From a checkpoint of a small mixture-of-experts model trained on Wikipedia.
Size: 9 layers, width 128, vocabulary 4641, 35.2M parameters.
Experts: 96 SwiGLU neurons an expert, 3 picks a token, 64 empty slots to pick.
Training: a variant of Muon for the experts, 658M tokens.
Below are experts of layer 4 (counted from 0) of a mixture-of-experts language model. Rows are named router (the router's row for the expert), gate (a neuron's input weights, with its number), up (a neuron's input weights, with its number), down (a neuron's output weights, with its number) and show model dimensions 0-127. Each number is 200 + 20 x the weight over its row's rms, rounded and kept within 0 to 999.
Before each expert's rows: a language model's description of what the expert responds to. This comes from a sample of Wikipedia text that the model never trained on.

# expert 17
What it handles: Word-initial p and prefixes
router,206,192,220,215,184,160,206,189,188,194,241,202,203,217,193,205,204,172,247,183,211,181,204,201,180,153,190,211,214,189,204,232,219,208,207,196,210,197,208,206,233,199,198,179,229,192,216,240,213,213,198,208,183,162,187,262,181,150,185,193,224,187,204,191,190,234,206,219,174,229,227,182,213,159,196,200,188,192,197,210,209,249,164,179,200,190,224,203,203,183,212,182,232,195,204,247,188,181,207,224,186,179,206,203,210,214,220,205,194,201,199,204,236,213,198,187,206,185,223,192,218,221,208,244,201,196,200,202
gate0,172,198,206,170,188,179,210,241,210,175,207,196,171,196,178,209,236,179,209,166,197,178,212,242,202,185,241,188,187,181,225,229,186,172,193,198,214,258,226,196,190,201,232,185,201,202,196,223,197,215,221,212,229,197,229,213,193,199,207,177,199,184,185,184,182,206,210,184,164,179,205,194,228,208,214,197,209,220,235,213,204,195,168,190,226,232,188,189,185,177,181,206,211,240,201,225,191,229,195,220,206,203,203,202,232,225,184,223,194,206,180,178,222,197,215,171,183,248,214,211,213,199,178,198,244,181,199,195
up0,181,176,173,223,166,188,229,234,192,161,178,196,185,213,147,215,249,156,175,193,180,225,206,201,202,205,225,202,203,198,189,187,219,191,221,197,197,202,190,179,192,217,176,216,204,192,165,166,183,210,174,183,209,232,211,216,214,172,160,200,194,170,234,199,208,196,214,218,185,220,184,177,220,195,199,234,206,215,213,182,190,198,192,190,173,219,198,192,197,255,204,223,216,193,231,206,198,229,198,239,171,228,206,207,205,188,221,238,185,201,201,214,179,192,201,210,210,185,194,189,196,219,186,196,224,206,165,199
down0,211,193,174,193,207,182,185,245,196,214,209,211,185,219,238,192,169,163,198,227,167,191,209,196,195,220,221,194,169,167,179,200,184,202,197,198,233,198,197,218,184,237,231,208,224,189,188,142,218,189,196,227,163,213,186,173,215,194,184,187,194,185,186,193,211,203,193,217,210,212,193,208,193,183,214,211,191,227,194,189,206,156,226,199,249,188,216,223,168,204,208,186,181,205,218,171,203,238,175,197,205,250,163,181,203,183,209,162,218,227,197,200,204,207,202,204,209,215,213,176,213,169,199,224,217,202,207,221
gate1,204,209,204,194,194,185,195,210,209,179,214,197,192,199,193,189,162,181,187,217,265,207,193,244,207,195,190,154,208,197,193,224,203,200,195,194,222,209,177,198,188,184,170,184,194,195,192,209,199,177,222,208,187,216,168,195,202,199,196,199,206,184,167,197,180,205,155,208,198,211,234,200,236,189,231,194,226,189,140,215,218,261,233,207,207,189,226,188,208,192,160,176,157,203,212,209,166,218,194,198,191,199,168,184,186,184,187,216,221,208,207,216,210,211,193,218,224,206,233,208,225,182,234,179,194,201,189,223
up1,202,185,208,211,219,210,188,213,175,204,209,229,215,196,214,184,209,192,177,206,144,160,195,162,214,212,220,182,175,211,226,205,220,188,217,215,199,198,195,200,200,186,211,217,179,196,209,223,205,209,203,206,187,267,186,220,151,202,225,187,211,225,225,174,205,170,215,159,187,227,217,208,189,189,200,219,249,159,215,222,181,193,180,201,181,190,164,184,188,188,200,173,197,236,191,185,188,186,214,158,234,220,193,199,210,186,198,190,198,164,201,194,189,210,188,189,209,210,182,198,177,228,199,179,181,177,216,173
down1,187,199,168,218,192,211,216,207,216,178,167,204,198,185,225,198,219,190,202,187,167,186,179,168,251,188,193,180,171,160,202,258,233,182,203,180,221,205,230,215,195,207,199,181,213,206,182,168,196,192,224,215,177,192,217,237,193,215,193,197,212,165,189,196,207,220,194,210,235,190,221,203,202,151,196,212,168,173,217,191,198,216,213,202,193,190,187,209,171,191,222,165,213,204,182,223,182,173,189,209,234,190,202,228,202,192,220,185,218,220,167,158,213,173,184,191,234,198,209,190,214,209,193,203,233,212,179,209
gate2,172,227,214,194,192,159,222,191,189,206,187,205,229,212,194,223,169,166,208,214,185,178,212,168,187,165,187,202,191,237,208,189,200,224,223,203,184,203,232,227,225,217,196,237,200,201,213,215,210,209,159,217,149,182,159,214,185,212,165,217,178,224,207,185,197,207,218,192,181,232,211,180,226,182,202,227,207,205,186,181,192,200,183,209,159,181,197,208,198,186,213,214,195,213,182,220,176,198,208,200,193,217,203,224,255,203,193,187,199,195,203,186,229,218,208,185,199,201,230,210,198,208,180,260,190,168,216,196
up2,196,183,232,200,223,212,223,235,201,204,206,233,201,211,183,169,203,242,181,194,202,155,219,168,198,210,214,216,175,191,200,201,217,194,188,214,240,217,195,191,220,207,189,214,152,218,162,188,209,183,246,176,221,187,242,221,193,199,215,183,206,185,228,204,195,197,181,209,196,202,205,206,188,188,219,187,220,146,206,194,182,181,195,172,218,207,176,208,198,209,212,204,191,195,195,210,201,183,173,183,157,163,187,212,169,202,239,205,197,172,197,187,158,204,228,205,187,199,176,158,216,201,190,193,170,214,215,200
down2,184,216,214,210,215,226,229,180,188,200,203,196,164,233,220,182,177,227,183,224,201,226,217,211,184,219,231,199,228,192,203,193,223,174,178,178,177,196,221,223,227,192,220,202,197,188,157,172,209,180,215,178,220,183,200,214,193,201,198,148,200,192,186,207,207,183,190,183,200,196,191,210,186,180,217,232,191,207,167,164,225,240,176,219,235,188,210,220,199,229,188,190,194,195,226,197,215,225,207,203,210,208,189,194,179,212,233,191,199,179,224,219,209,217,159,191,199,193,245,203,226,168,209,199,180,145,184,203
gate3,192,190,169,221,221,213,185,237,233,187,196,181,218,210,212,201,205,198,207,231,199,202,191,201,164,192,178,210,178,176,204,220,185,223,155,162,196,208,218,183,246,212,185,186,150,225,170,224,202,190,226,185,178,224,203,243,219,196,206,215,231,209,181,212,202,192,181,188,178,203,193,197,228,197,209,220,192,166,186,175,205,212,212,191,210,205,187,168,165,193,199,200,212,223,186,217,203,195,219,194,229,206,197,200,227,215,194,216,237,189,214,172,192,188,157,178,165,234,204,183,208,205,181,215,149,210,197,184
up3,225,182,219,210,207,213,227,191,192,204,197,230,217,211,200,188,209,214,208,200,179,198,218,237,218,207,232,214,197,192,196,175,244,177,205,197,168,188,182,189,225,216,207,227,172,209,208,170,216,166,214,198,203,214,167,209,210,180,196,198,214,181,202,208,197,182,200,191,190,216,223,172,201,173,220,197,228,202,183,221,198,211,153,218,181,176,173,221,206,237,186,213,206,173,247,186,212,166,204,211,213,185,231,185,197,196,214,226,203,193,208,199,219,162,183,216,219,215,234,176,185,177,182,125,191,199,209,171
down3,170,207,179,201,189,183,200,213,170,188,199,164,208,204,203,199,217,206,192,206,211,203,194,172,209,224,177,233,187,200,212,162,209,235,207,200,171,177,209,179,185,180,193,222,210,209,191,201,184,188,202,231,240,201,208,176,179,215,172,219,188,199,172,191,208,157,154,177,170,204,179,211,177,244,176,196,198,211,224,211,196,187,207,166,215,244,182,200,198,201,200,192,176,189,170,184,196,181,202,213,228,190,168,188,194,203,208,185,234,166,209,206,217,170,234,229,254,224,197,200,199,181,199,218,218,237,218,202
gate4,220,185,205,204,168,220,228,221,207,251,165,215,185,198,160,217,196,195,245,174,230,210,227,209,199,194,205,204,236,189,215,227,230,160,184,220,210,198,210,191,199,217,241,216,227,194,234,235,181,190,239,181,192,201,180,206,171,216,221,175,219,234,200,206,148,219,217,221,178,203,200,219,192,204,187,153,183,203,222,166,232,188,215,232,215,213,204,201,183,200,215,206,220,190,199,235,205,192,203,207,182,218,226,220,205,202,206,199,192,203,197,214,199,214,204,201,213,200,202,180,185,211,187,186,185,229,207,183
up4,232,194,194,205,232,209,226,198,159,238,209,159,202,197,192,160,192,181,207,208,239,216,244,235,211,195,218,224,198,201,187,182,210,179,207,179,224,185,226,179,205,208,193,212,241,229,192,246,190,176,210,202,223,191,214,207,167,196,229,184,225,237,198,209,162,224,181,204,209,211,221,200,197,226,222,184,204,187,232,186,245,226,180,221,219,217,202,201,156,181,186,224,191,174,224,243,215,188,197,184,201,199,199,205,198,199,180,176,182,205,227,194,176,210,210,187,203,210,204,183,198,207,215,204,202,215,208,200
down4,208,176,199,199,190,205,204,185,200,188,252,190,185,203,220,191,191,175,224,208,200,211,205,179,191,234,215,201,188,225,187,208,181,183,172,207,204,225,154,182,187,172,235,191,199,219,213,185,218,146,194,205,178,171,192,203,172,174,192,237,184,196,172,207,214,187,168,188,240,157,193,187,224,209,204,209,193,196,203,211,211,219,234,195,172,199,206,209,196,194,216,163,205,189,219,220,189,190,167,231,208,210,162,229,193,208,206,161,156,232,201,193,239,192,206,173,207,210,195,216,173,212,189,197,224,216,208,179

# expert 57
What it handles: Word-initial consonants
router,229,200,218,201,206,145,214,216,184,228,222,179,189,240,206,207,188,182,213,213,210,192,197,160,144,202,187,210,195,202,210,217,215,188,169,217,185,206,196,196,188,210,208,186,216,185,202,196,178,177,217,189,192,192,203,211,183,200,176,178,197,176,238,202,219,215,223,223,183,189,225,210,253,198,225,208,189,240,201,200,260,211,184,168,188,190,191,204,179,181,188,188,196,208,195,230,183,154,182,203,162,191,161,183,186,196,216,208,183,201,186,217,218,211,220,218,180,188,178,217,213,216,194,178,199,179,234,180
gate0,203,183,221,170,193,201,195,208,228,233,168,208,227,204,191,192,224,225,189,205,210,145,173,201,201,235,223,213,202,174,222,209,207,205,206,201,210,189,192,228,230,216,214,228,230,181,217,235,168,179,179,178,193,179,213,185,178,192,177,240,203,207,178,206,217,168,200,233,207,191,208,199,170,195,195,199,178,174,227,235,193,223,232,205,196,199,197,218,246,258,191,227,189,207,194,199,200,199,158,183,182,187,185,224,209,211,211,208,222,195,215,200,180,208,170,235,206,211,232,200,201,193,201,189,176,195,221,200
up0,194,173,201,213,198,211,202,205,171,207,250,192,208,195,234,206,219,197,189,215,209,222,213,183,190,198,247,184,202,225,216,217,172,194,202,195,198,192,190,202,213,212,160,196,255,198,198,212,183,205,217,212,245,220,201,215,170,225,202,174,173,204,187,190,209,204,192,190,201,164,201,198,197,186,169,215,184,151,224,189,177,236,212,182,212,211,186,243,215,225,208,233,190,218,180,191,179,207,161,189,180,201,219,215,210,246,188,177,202,192,247,213,211,197,177,193,208,219,233,228,180,224,188,206,196,177,187,191
down0,195,192,219,206,204,195,223,221,211,230,210,240,152,190,190,227,207,197,222,159,229,177,217,213,195,210,181,215,169,180,193,223,193,209,201,201,187,193,192,240,243,199,200,197,195,203,234,205,203,214,209,181,194,180,197,213,170,193,159,210,165,252,230,196,217,196,201,212,198,181,252,176,206,221,167,179,198,202,187,188,210,205,210,229,203,198,197,186,210,203,170,205,182,203,199,172,227,206,212,213,203,197,202,218,200,218,237,222,199,205,206,166,199,173,234,216,177,179,216,187,224,159,209,219,217,196,205,157
gate1,204,225,208,215,166,177,176,200,231,234,191,217,194,197,170,207,218,199,174,219,196,213,182,201,166,219,200,198,247,211,209,199,177,173,185,231,227,221,197,132,219,224,186,215,201,175,190,191,240,195,183,180,204,190,208,192,206,239,258,206,151,221,182,188,178,207,185,199,188,195,210,180,201,199,193,181,209,222,184,178,175,197,201,204,229,201,169,204,217,191,208,194,177,212,176,195,209,169,198,224,203,173,190,226,238,214,208,196,218,177,203,210,209,208,208,197,223,215,201,206,168,185,223,191,170,202,198,175
up1,189,185,172,214,238,222,167,149,189,186,203,206,181,209,230,214,156,208,196,201,200,194,205,198,190,174,193,188,193,198,218,186,211,202,203,157,178,177,192,221,217,168,172,185,212,238,186,160,170,202,216,171,215,193,204,227,208,185,215,189,205,177,216,228,204,188,228,215,181,208,193,231,225,255,197,212,175,183,197,241,229,220,198,179,139,219,204,187,176,218,205,209,218,171,177,187,208,182,202,227,188,190,221,195,188,217,196,193,188,210,198,216,192,208,210,198,215,198,211,231,191,234,184,218,211,192,203,208
down1,216,190,188,185,251,183,184,201,188,199,206,194,190,206,199,211,179,159,212,180,204,175,175,184,202,173,174,197,215,223,182,181,160,182,187,198,192,187,217,199,198,201,198,195,213,195,200,240,207,207,179,191,179,224,222,173,196,153,204,177,200,207,188,218,236,191,157,199,192,216,209,187,182,170,194,182,228,184,174,204,198,280,211,205,167,185,215,203,211,178,228,219,158,193,190,227,178,196,209,189,168,202,206,180,194,165,212,220,196,200,186,212,208,188,217,206,220,214,221,181,186,218,200,200,195,248,184,219
gate2,216,214,183,224,173,240,199,213,173,230,184,189,207,179,175,195,234,231,202,149,230,200,187,216,218,210,192,244,198,157,197,196,195,172,202,212,191,160,232,220,202,181,226,186,235,207,181,210,198,231,209,187,179,169,183,215,224,208,205,182,207,187,216,168,201,207,192,201,216,218,152,230,209,182,217,200,190,177,211,214,167,215,201,179,204,177,192,194,171,186,199,211,223,204,208,171,237,205,205,227,186,199,187,215,199,175,181,195,178,211,184,206,182,198,165,194,223,202,208,210,214,243,172,219,189,189,196,189
up2,171,185,199,203,198,219,197,217,220,158,205,178,192,201,203,236,192,193,206,235,194,198,207,221,184,223,230,207,188,247,184,208,175,199,188,163,227,200,204,192,191,202,209,214,194,194,241,213,210,214,195,218,226,231,205,188,190,209,187,187,170,230,209,222,226,216,209,178,206,206,203,183,205,166,199,204,198,270,193,172,205,159,182,196,236,198,208,181,196,178,218,200,181,185,174,213,193,210,221,189,206,209,218,209,200,196,161,189,188,177,222,213,200,158,197,193,189,172,162,196,190,192,228,203,176,208,160,155
down2,179,214,191,192,216,183,191,225,232,219,195,185,239,202,203,227,169,180,156,183,192,198,193,188,239,194,188,243,174,211,167,242,170,246,210,193,181,222,201,198,175,174,189,239,197,168,178,167,195,210,196,188,183,205,204,214,217,232,174,202,180,185,213,217,180,194,177,195,209,201,194,189,182,176,221,210,193,230,188,199,181,204,182,207,222,226,228,221,210,183,246,181,182,195,188,201,185,189,194,194,220,202,193,222,185,187,204,175,205,242,190,174,206,183,238,166,219,236,192,200,200,190,206,221,215,214,205,193
gate3,201,218,210,230,201,224,191,157,208,198,200,210,209,202,221,240,180,234,200,220,202,204,213,209,183,198,222,211,214,176,191,194,231,195,208,181,209,205,173,250,187,199,229,215,234,177,200,218,189,168,198,199,235,198,215,171,158,174,137,183,177,227,207,186,188,208,195,172,216,170,215,199,231,199,210,201,203,199,199,202,189,198,198,203,215,187,228,177,237,223,180,224,182,242,181,211,194,184,199,202,170,189,219,181,217,175,209,186,195,203,200,213,215,210,165,215,180,221,216,195,218,195,179,189,146,183,189,210
up3,206,232,173,220,161,221,196,209,195,153,227,193,200,211,219,201,198,193,186,198,208,240,177,169,197,202,217,155,226,203,206,205,208,202,185,201,247,199,192,202,198,194,199,192,201,164,173,195,170,229,168,194,171,189,209,195,200,199,176,212,197,228,170,200,197,156,205,191,205,210,201,219,225,216,214,194,220,186,223,232,211,181,193,190,211,215,187,229,194,173,190,208,168,174,209,195,199,216,160,187,190,187,194,205,209,160,203,192,172,224,211,207,191,192,187,169,219,184,169,208,197,227,232,201,245,184,216,253
down3,215,216,208,222,208,222,202,186,201,209,183,196,227,212,199,220,212,205,215,168,170,162,162,206,167,191,199,199,209,190,215,203,218,188,218,184,195,190,200,228,182,196,205,201,202,186,219,222,207,192,172,184,196,178,184,150,234,182,183,220,214,212,189,244,196,179,231,200,201,193,210,213,189,211,182,172,207,195,203,235,157,170,217,196,226,179,222,214,186,223,156,212,215,218,211,211,183,231,180,163,200,223,214,178,232,209,212,188,227,221,209,220,184,197,205,190,180,212,217,204,199,228,259,178,161,204,208,234
gate4,198,221,193,235,206,211,203,188,206,188,214,193,185,196,192,209,158,209,240,189,239,224,173,193,199,168,182,178,205,206,207,199,178,206,208,245,197,225,221,209,229,160,203,191,189,202,195,226,211,158,260,234,180,215,228,214,200,201,200,208,161,175,208,207,215,234,197,214,187,218,188,210,174,188,204,158,220,216,218,173,191,202,188,220,231,218,200,202,181,208,199,241,237,229,185,200,205,182,194,245,197,195,209,199,210,160,196,192,195,193,219,218,175,209,234,215,208,175,180,183,189,198,199,194,213,208,202,187
up4,225,224,184,201,208,204,213,147,206,192,202,187,201,174,165,157,184,163,232,171,206,229,190,202,184,171,215,173,197,205,192,203,231,197,190,216,197,169,193,178,187,193,168,158,196,156,214,202,189,197,165,189,211,188,228,192,175,197,191,184,188,191,211,210,178,243,191,189,209,171,182,212,239,208,170,191,184,208,243,190,196,182,205,193,210,184,220,201,202,203,199,229,208,176,207,192,201,214,214,213,141,182,199,193,203,186,221,178,191,179,221,235,216,228,210,206,199,221,208,193,177,221,197,188,197,236,219,185
down4,213,164,183,171,210,205,211,224,237,197,207,204,170,209,217,223,189,188,206,186,205,210,209,200,211,215,216,179,219,217,192,212,162,211,149,193,194,221,187,179,209,209,210,179,180,193,185,213,195,219,137,211,227,169,197,200,172,192,149,186,214,216,187,216,174,177,172,213,205,215,183,174,210,169,187,189,198,196,189,228,220,224,182,207,188,193,202,182,179,201,172,180,192,190,198,205,218,216,222,182,180,215,202,182,203,203,186,199,224,222,202,183,186,238,242,202,238,201,152,194,214,174,199,182,210,245,192,176

# expert 36
What it handles: Vowel pieces, Romance particles
router,198,240,167,188,208,133,191,184,148,201,206,222,209,243,211,180,217,177,247,193,218,167,220,156,176,204,199,195,205,225,202,213,237,215,181,209,170,199,210,229,193,184,197,209,202,206,219,205,201,212,180,206,232,188,172,189,197,181,200,165,182,184,162,212,194,195,198,232,207,182,212,217,222,206,191,202,201,211,215,208,239,196,212,173,191,194,186,211,215,193,171,182,184,178,204,217,200,185,202,208,162,227,174,195,184,209,226,231,225,195,191,168,203,201,213,185,182,220,187,219,197,204,202,222,177,177,207,207
gate0,186,170,202,189,228,207,194,214,182,195,192,222,199,187,207,233,183,196,201,180,206,216,189,179,159,207,209,170,173,241,193,206,216,241,223,182,186,203,209,189,230,219,195,186,212,205,188,208,211,188,211,226,197,230,183,201,220,180,214,168,189,211,195,181,180,208,178,176,227,229,258,209,217,178,184,198,204,206,206,225,245,166,200,208,200,180,194,192,185,185,204,187,194,183,223,230,221,192,221,171,248,173,187,174,180,221,193,207,185,226,194,216,202,217,203,185,207,173,184,211,253,202,166,196,213,173,167,195
up0,189,209,223,179,215,211,198,197,210,245,190,178,219,217,229,219,206,205,175,199,205,182,161,189,244,193,211,194,201,147,162,197,146,197,196,199,175,222,193,193,218,214,207,211,173,185,179,187,168,205,211,203,214,194,181,163,216,172,221,226,201,221,235,214,167,194,218,212,224,201,213,174,197,199,213,218,174,158,193,241,168,179,209,201,157,203,182,203,172,212,190,183,194,167,219,203,192,185,217,242,187,210,213,211,213,216,209,190,204,184,198,222,206,170,199,212,220,191,185,211,182,204,193,208,218,226,220,202
down0,227,203,210,173,194,221,169,191,176,203,191,184,155,211,201,208,180,240,183,229,221,201,204,200,199,224,214,215,184,203,196,174,186,180,187,204,211,229,183,205,199,216,221,224,203,225,206,212,181,192,198,197,161,196,182,196,208,217,210,176,206,234,226,247,206,184,218,160,217,262,183,176,230,232,217,208,188,212,167,201,225,182,184,197,204,211,190,223,188,208,203,200,199,203,238,210,217,184,216,203,235,183,249,205,201,167,181,218,170,198,222,175,219,171,214,222,209,185,201,226,198,179,211,186,179,192,218,219
gate1,196,165,189,204,220,190,229,234,220,181,214,200,187,215,205,196,213,190,210,194,234,203,183,207,212,192,188,184,219,182,191,199,186,189,197,216,212,203,204,213,173,197,182,200,185,211,201,200,193,237,176,210,190,198,187,213,212,158,196,218,182,183,169,213,206,226,229,198,204,183,213,196,217,229,204,205,191,162,189,185,175,171,185,202,235,185,191,242,199,246,200,146,188,194,180,213,194,187,186,157,201,206,227,203,238,163,188,230,203,190,189,216,249,201,176,212,224,153,253,200,216,205,231,186,196,192,202,222
up1,243,206,184,230,176,179,244,204,248,194,211,192,188,186,201,206,232,179,191,146,200,182,167,220,193,181,181,214,168,217,211,182,201,200,197,191,214,204,200,191,241,204,202,190,179,189,185,197,189,182,133,202,189,193,205,219,199,237,182,223,187,186,188,192,187,216,203,195,224,205,178,185,182,180,192,194,216,168,211,212,195,183,170,213,174,202,226,198,215,217,205,197,184,194,193,221,198,220,182,212,167,178,226,217,234,190,210,234,207,199,174,206,207,174,222,217,194,223,216,194,214,203,177,225,164,166,195,170
down1,190,182,210,176,205,182,206,225,204,211,183,197,195,204,212,162,208,181,194,228,178,195,181,196,253,180,195,203,176,242,227,211,191,193,167,208,189,226,178,219,199,201,149,212,191,191,181,154,174,228,172,185,205,183,181,211,165,189,181,238,208,206,202,196,199,171,195,208,194,202,206,201,207,187,195,175,225,210,206,215,178,219,228,203,167,217,198,194,180,203,169,250,200,195,191,205,195,200,202,170,194,228,178,224,231,190,194,210,224,186,199,185,208,217,201,239,221,248,197,200,193,171,220,232,176,201,220,175
gate2,185,211,211,196,182,134,173,184,208,184,222,206,199,223,217,237,194,166,202,225,212,212,177,197,179,198,152,226,196,203,229,203,220,244,163,200,217,170,234,203,181,176,217,201,186,219,213,194,205,228,167,233,177,230,230,213,196,208,189,182,223,196,177,175,207,205,211,188,227,181,218,218,209,179,160,186,172,192,202,211,214,194,195,175,197,209,222,195,210,210,174,185,209,194,206,215,204,220,228,194,204,185,222,199,192,196,235,183,181,198,205,201,216,198,216,172,153,169,212,190,196,209,200,224,205,200,182,164
up2,150,202,215,206,196,200,195,200,194,181,189,182,192,210,149,217,191,189,172,229,188,191,187,209,206,212,166,191,178,182,184,130,214,222,165,166,197,176,227,206,186,225,215,217,203,217,202,212,226,212,190,210,201,194,178,177,218,188,172,201,219,173,208,202,199,194,204,182,211,209,220,216,206,222,198,240,212,208,219,201,215,242,189,205,206,205,221,184,183,223,190,175,180,204,187,191,218,215,238,203,176,202,194,188,170,167,226,222,242,215,172,207,226,210,229,219,200,213,208,221,223,167,182,196,230,190,204,226
down2,201,202,192,231,232,193,199,194,198,185,182,217,221,200,218,201,202,179,227,184,197,225,190,172,220,189,268,185,232,158,190,203,191,211,200,209,191,182,209,227,177,217,232,218,195,189,203,177,225,230,199,173,212,207,215,193,205,227,199,193,229,208,194,183,198,167,214,214,193,221,178,216,187,216,191,207,202,196,205,240,223,193,194,212,213,207,162,200,200,192,173,221,194,194,221,183,219,165,156,195,242,213,201,167,166,220,225,194,151,183,213,204,238,191,226,193,208,192,176,203,170,189,205,194,179,189,233,216
gate3,224,200,174,207,185,210,205,232,204,231,210,198,201,185,196,217,200,202,181,181,222,210,181,148,149,172,199,206,176,195,211,198,187,196,185,196,224,205,205,174,201,184,193,247,197,176,173,193,199,178,192,189,228,200,194,214,162,239,224,195,188,202,178,201,181,208,194,203,221,169,196,213,241,222,195,207,185,196,208,189,181,203,178,195,190,206,222,206,208,182,188,217,224,180,183,200,179,226,159,230,188,198,174,197,204,153,215,167,235,229,211,159,178,206,181,182,199,217,188,237,181,223,238,198,180,211,186,180
up3,189,170,207,212,189,199,183,176,236,194,186,222,215,214,206,197,183,194,235,223,202,211,215,261,211,221,199,205,170,171,191,183,222,204,209,219,219,170,203,206,215,186,211,219,149,180,205,250,165,206,233,182,207,206,194,171,188,180,178,154,159,213,189,207,215,217,220,193,204,216,213,200,213,166,236,197,162,222,183,194,207,205,209,169,191,176,190,194,202,207,201,201,208,217,215,206,237,174,206,212,230,196,200,227,207,220,194,178,186,183,191,184,174,216,184,242,218,181,203,222,198,196,212,214,216,205,170,209
down3,211,172,200,186,185,167,165,199,204,197,215,201,172,238,205,238,229,214,187,156,209,177,189,227,185,188,187,173,182,189,246,210,208,202,183,207,201,183,201,195,194,172,205,168,226,201,194,196,219,235,205,199,221,202,220,220,167,232,178,195,190,206,184,175,180,219,213,208,220,168,207,187,240,216,181,189,193,230,206,190,223,196,204,182,182,177,230,163,173,228,222,203,152,197,183,211,225,186,210,228,187,209,207,216,189,227,204,185,218,206,226,187,216,199,153,197,203,193,176,185,187,204,227,223,198,233,208,197
gate4,159,189,190,181,183,207,174,206,191,210,194,185,216,180,199,197,181,194,228,214,196,186,199,228,203,222,207,200,221,168,182,206,188,190,208,207,169,219,198,185,204,205,185,204,185,196,177,183,167,160,188,190,186,204,182,213,211,200,206,188,165,178,234,190,198,194,209,194,198,215,184,201,214,271,146,183,167,201,224,215,228,206,190,225,184,225,156,180,230,239,230,198,195,167,161,217,209,195,199,197,190,180,229,231,181,201,189,216,233,191,171,204,211,178,188,233,187,235,199,185,185,231,205,207,207,200,212,201
up4,212,182,227,175,210,207,161,179,203,163,174,208,210,179,201,210,183,216,215,172,215,212,212,177,188,208,217,185,173,205,214,218,217,160,200,190,201,268,238,201,203,192,222,208,184,214,180,193,179,226,165,221,193,237,190,226,247,176,222,236,201,185,218,187,198,196,194,204,202,201,201,182,180,202,224,165,179,219,231,173,176,241,213,206,201,200,191,215,220,179,202,211,176,204,162,187,184,206,183,227,204,212,194,216,159,173,216,204,185,190,180,216,187,184,190,191,169,212,204,189,216,194,184,218,217,196,180,183
down4,208,207,156,173,203,208,235,223,210,185,209,187,176,184,201,188,191,187,202,186,212,222,212,195,182,207,159,229,180,215,173,209,216,182,238,208,181,159,185,195,207,199,221,230,207,212,185,182,180,177,248,227,205,219,217,243,221,205,220,207,153,218,207,235,211,177,177,198,204,132,196,207,206,213,200,204,185,242,194,172,175,205,193,199,179,194,184,170,188,209,212,208,203,186,171,196,162,202,192,178,206,204,197,196,202,191,176,188,222,154,202,202,199,192,213,209,201,189,186,213,200,179,162,217,213,197,214,210